Below are experts of layer 6 (counted from 0) of a mixture-of-experts language model. Rows are named router (the router's row for the expert), up (a neuron's input weights, with its number) and show model dimensions 192-255. Each number is 128 + 32 x the weight over its row's rms, rounded and kept within 0 to 255. Numbers have three digits each.
Before each expert's rows: a language model's description of what the expert responds to. This comes from a sample of Wikipedia text that the model never trained on.

# expert 41
Spaces and first digits that start numbers after "(" or "in", as in 1,840 ft or £6.5m, plus According and However.
router:191125121116157092126177084159162092112090135148072137144085125185124108098142137112164134102181138131132140153149120093150155132147127088087091135145111108099142156059100117153180128121105091
up0:077176147059122092130116136064158123118109166153150157142141146183106167117137091100120100093187094137102108168126116081180111175189151092129148124098122141065135157113148130114155126104119095
up1:160110074120106102103095119105071094148057100128137130185141054183093153114162131079093112154143119148129121191059132118113137092159120106158163132136134110079146143131132136143095164141138192
up2:102162180154146120105168126141060101097050109117142186091162134214113116098165122145085095119086175112150106157114153130086208130109075095086084199094122129086085168114121118162118135110165139
up3:085156161148207172117090105072112083084149154121164126172096119123113122124167089175105176095143143099144103148096106086145143087134101154147113133202084152117032118113109131111075177095106145
up4:107113162052092192155083136108165106109123125147136136100120136136114120139130176155157105136141091077115129134146049153090120199056100125089126108064085155122075123127115158094128167098105115
up5:113137125131138150102183119120169093157096107217113175095165125122118080163133154143098086093079146106107171202085165154139141112129079138088119148161126107140063113049112118136099105186137121
up6:129146110101106160058155175138163131148103200123095124086097122193139125104142168200187157121153172063218119112145119119111153150116121089158111087165101109168132152066101118088126070153108230
up7:204118175066127092159162120124086123131167071170121087192155144131114075161149121115111085123189148191141136091157108131160136139105094208151107112164164194041137136090182151117128151160151130
up8:152156054153157164166096166116207153182106111103126137166171070091137083087146193162125131122172129056100127143143117156133115123134109135140132071053172155152109081101177107170126164170152193
up9:099095156102117163053108104170085171196095144096208118153124146167156133122153109080075090164154131162146073150160157102078149149131140089115122177130167152105134171131159138107117125145088121
up10:134124099143147109172179096151108143104110120125141070134186111100122147097133090135165127096114097118184099195112144111153171138104117151140151124146096120112155190123123119066095140086129061
up11:125080027154198108132127133171094104152152118089159132166092118073148090138138119078154137152116148102103095219156074126148128150171131158179082122037079177140180117125114162159111165149137093
up12:081183127159144080126126164081140127090091059154060140130109118087148126119139140174109191114080090112055162120123103162167160148149124116095135152047159090146058121186107159157159092070155137
up13:148120085069070134099110161204114070191170123110081132150138169170117138160133111093094118171097169139145074076125147195103113156131155138139099081085129115101137131119109134156145150065066154

# expert 54
Words and units following a number, like million, years, minutes, percent, miles, plus digits and table separator rows.
router:174079129150143143121156224144156161130116121121112159117145073054144120072155133106129140105114140116110115114160152189105181104106053084133060165121106122120045099139096146124094084176102087
up0:148173146116128126120116179071174118121103131177116163124155111141105160128143105111156081095155097121093111113134105081173104184201177106165117124093140111056138103136154130119125140097160080
up1:166101031111117115121133165115089095161112124144186134220199071154117103077140147102064121152152153165107117164093128157135113094150145107161141084106139136133141172111136160129076129158125159
up2:067126174156123086122139114083080086107073122106176190078163143183083131092124091161076103123133206109123090169098186133071201144077085115135111174106154144086112095146146160180125161108178116
up3:070139145133196153106080128124134149112167174124180129182117118083112100114156101152120183083128149094089092110094137123112138089128106126145130089168101150120044136104090155130071163099114149
up4:060088162102123156168141162088219100101132147134121171121167135120135154145151151168163152136133064100088120109176096208111160138059106119096104140121107132152117110108101174146094160134117138
up5:135125112121112115096177138187149092167076140147095156086149103135077091161138121145148125110100089115106135228082128179094186114124076161115094176198123072121090114070080098176087075161127163
up6:083126082091181122089172165083143147207100179163111123100084102142189110086169166172163186132106182117172125138124086135108109151142108111160129105134144139174135138101139139104088112144098171
up7:163151149089130054155154140155085140120159088137106064164148154112113072181159130093086068143161104188076131100116103161140131108108106148129112121165171203064157137120176107188094132139128123
up8:175156062131149136127082135081222133126096109154118173141182091106125085139160176118096133112179119122107138150167115123128104136186108046133126066081160124108082080091143162145143137141177210
up9:113092184097086122095139087130084154205079162062180144149124155158145138079146090091092088168180133142152069167156125106087164134149112121111109165133139107122146137137181156111133143130086125
up10:107148139143139121139170091132171156085095119123137123123158114105123151090158098133130161111098070120165118185117159116136162099089085119135173111156111179134113167119114116129081138109163100
up11:139070084143165121117143124157088123186159113076172090145112106080126092151130124098169184143137164114078068175131105165163147144183138125164095129084089219139125101166111137144132134155154131
up12:088158121152137114121124169097167130081120076191106179154107100084157123128178149187126203126076142124047173126147078152134145120115122089102151159056171127120040127144125133145156063103138163
up13:116133084102085176113115135185086094187127092139123156174090145155153112128123100097051112166070105128126069078094156189076114157153147086109116101064129123159103086080128086124094176107122145

# expert 55
Biographical verbs after he, was or a, such as worked, died, returned, came, plus first syllables of uncommon nouns like coaster.
router:097106176081169118111147095150154100163110137075123091172104125093079103147124131150173083147139184150172152205090114138087153086145084097078130082138106129129043128182153113124148104129134082
up0:104158147059122100154114152086190109140110136129088175141119143138104152112123095107175094099137070117102104163130122098145121164155164114150110120121120142087178123115181134149162132044138088
up1:142109071130121103124151117089056108185075129081157138212165061145091123122121119063065123170149140146102132178084139134110112104155111077142154118148159118112143112092147148116104162152100181
up2:079124184153151098054151095107072085088096162089173136043155133196075133162136111111097073146133169100147103176087152165050177117102074117138102157131117181110039123140150118141137124106150114
up3:072151150140150168112067112077132129125134169153142122159120120119116126096169077166094171092133168130155123112101153115115131109170090127121126103175097142122051140117075150131088157139139200
up4:053076131059137179109101161122210080107121130145154131095136150142126180126121150190141124134142133098109128130099118196062157173086109114100138128086098164124094119126141156180133148117070106
up5:102122117088160121068190162196161080208107101143128111137195112099081075137113170148143122110079137085159140177079167166095162089146087113095129126165156122136107100102107091170119114169102130
up6:107145111072111141092183177102141076169113208127072103131113119106165130109141155155183183125152171113189128152132078092089121162130143107164120114139123160172127165108120142074139093178086198
up7:188138149123134043165133151159122119098144083150133086198159151088113088168123101105116078130109117167138128102144108184146140131097104190119093078160126229083141160126174146187141125095176147
up8:177148084148190167116130150109183076175074169161126122199193076137162095089162196146100105114187103081143107173132093108139102142142092121151110046088130092165093106084170138136148130138152172
up9:128102175142093089091106119164140178177100136080199099131092129165102098092135103067102063138149092181183091154135143129069178158154125069133106124127161126148109189154169151105097095121070109
up10:133128126147144089151174080122129183082118079114146092173185125110078128082123077141148119088111146109178118150103164147147161132128106177157160106157122160090180139103155086070129140124126081
up11:137072078128168104135117142146123083191164131080149101163096096107136075132145126089150142159142142096106104183107114138170130168202114124175064115081112212172142135153146145149117101166133135
up12:081171120157140123113137154076143108112127122188106085137141087077164107129157160172134201120062148111109151151109084138122158136104114132146187138114201088144043065185122130141130080113149166
up13:106142089073071165136127133216091079177162093169122085168106145142160154127093086070073091149118136148124110100119158195087099169109171122138124085054108090105182100136118144142113133110100164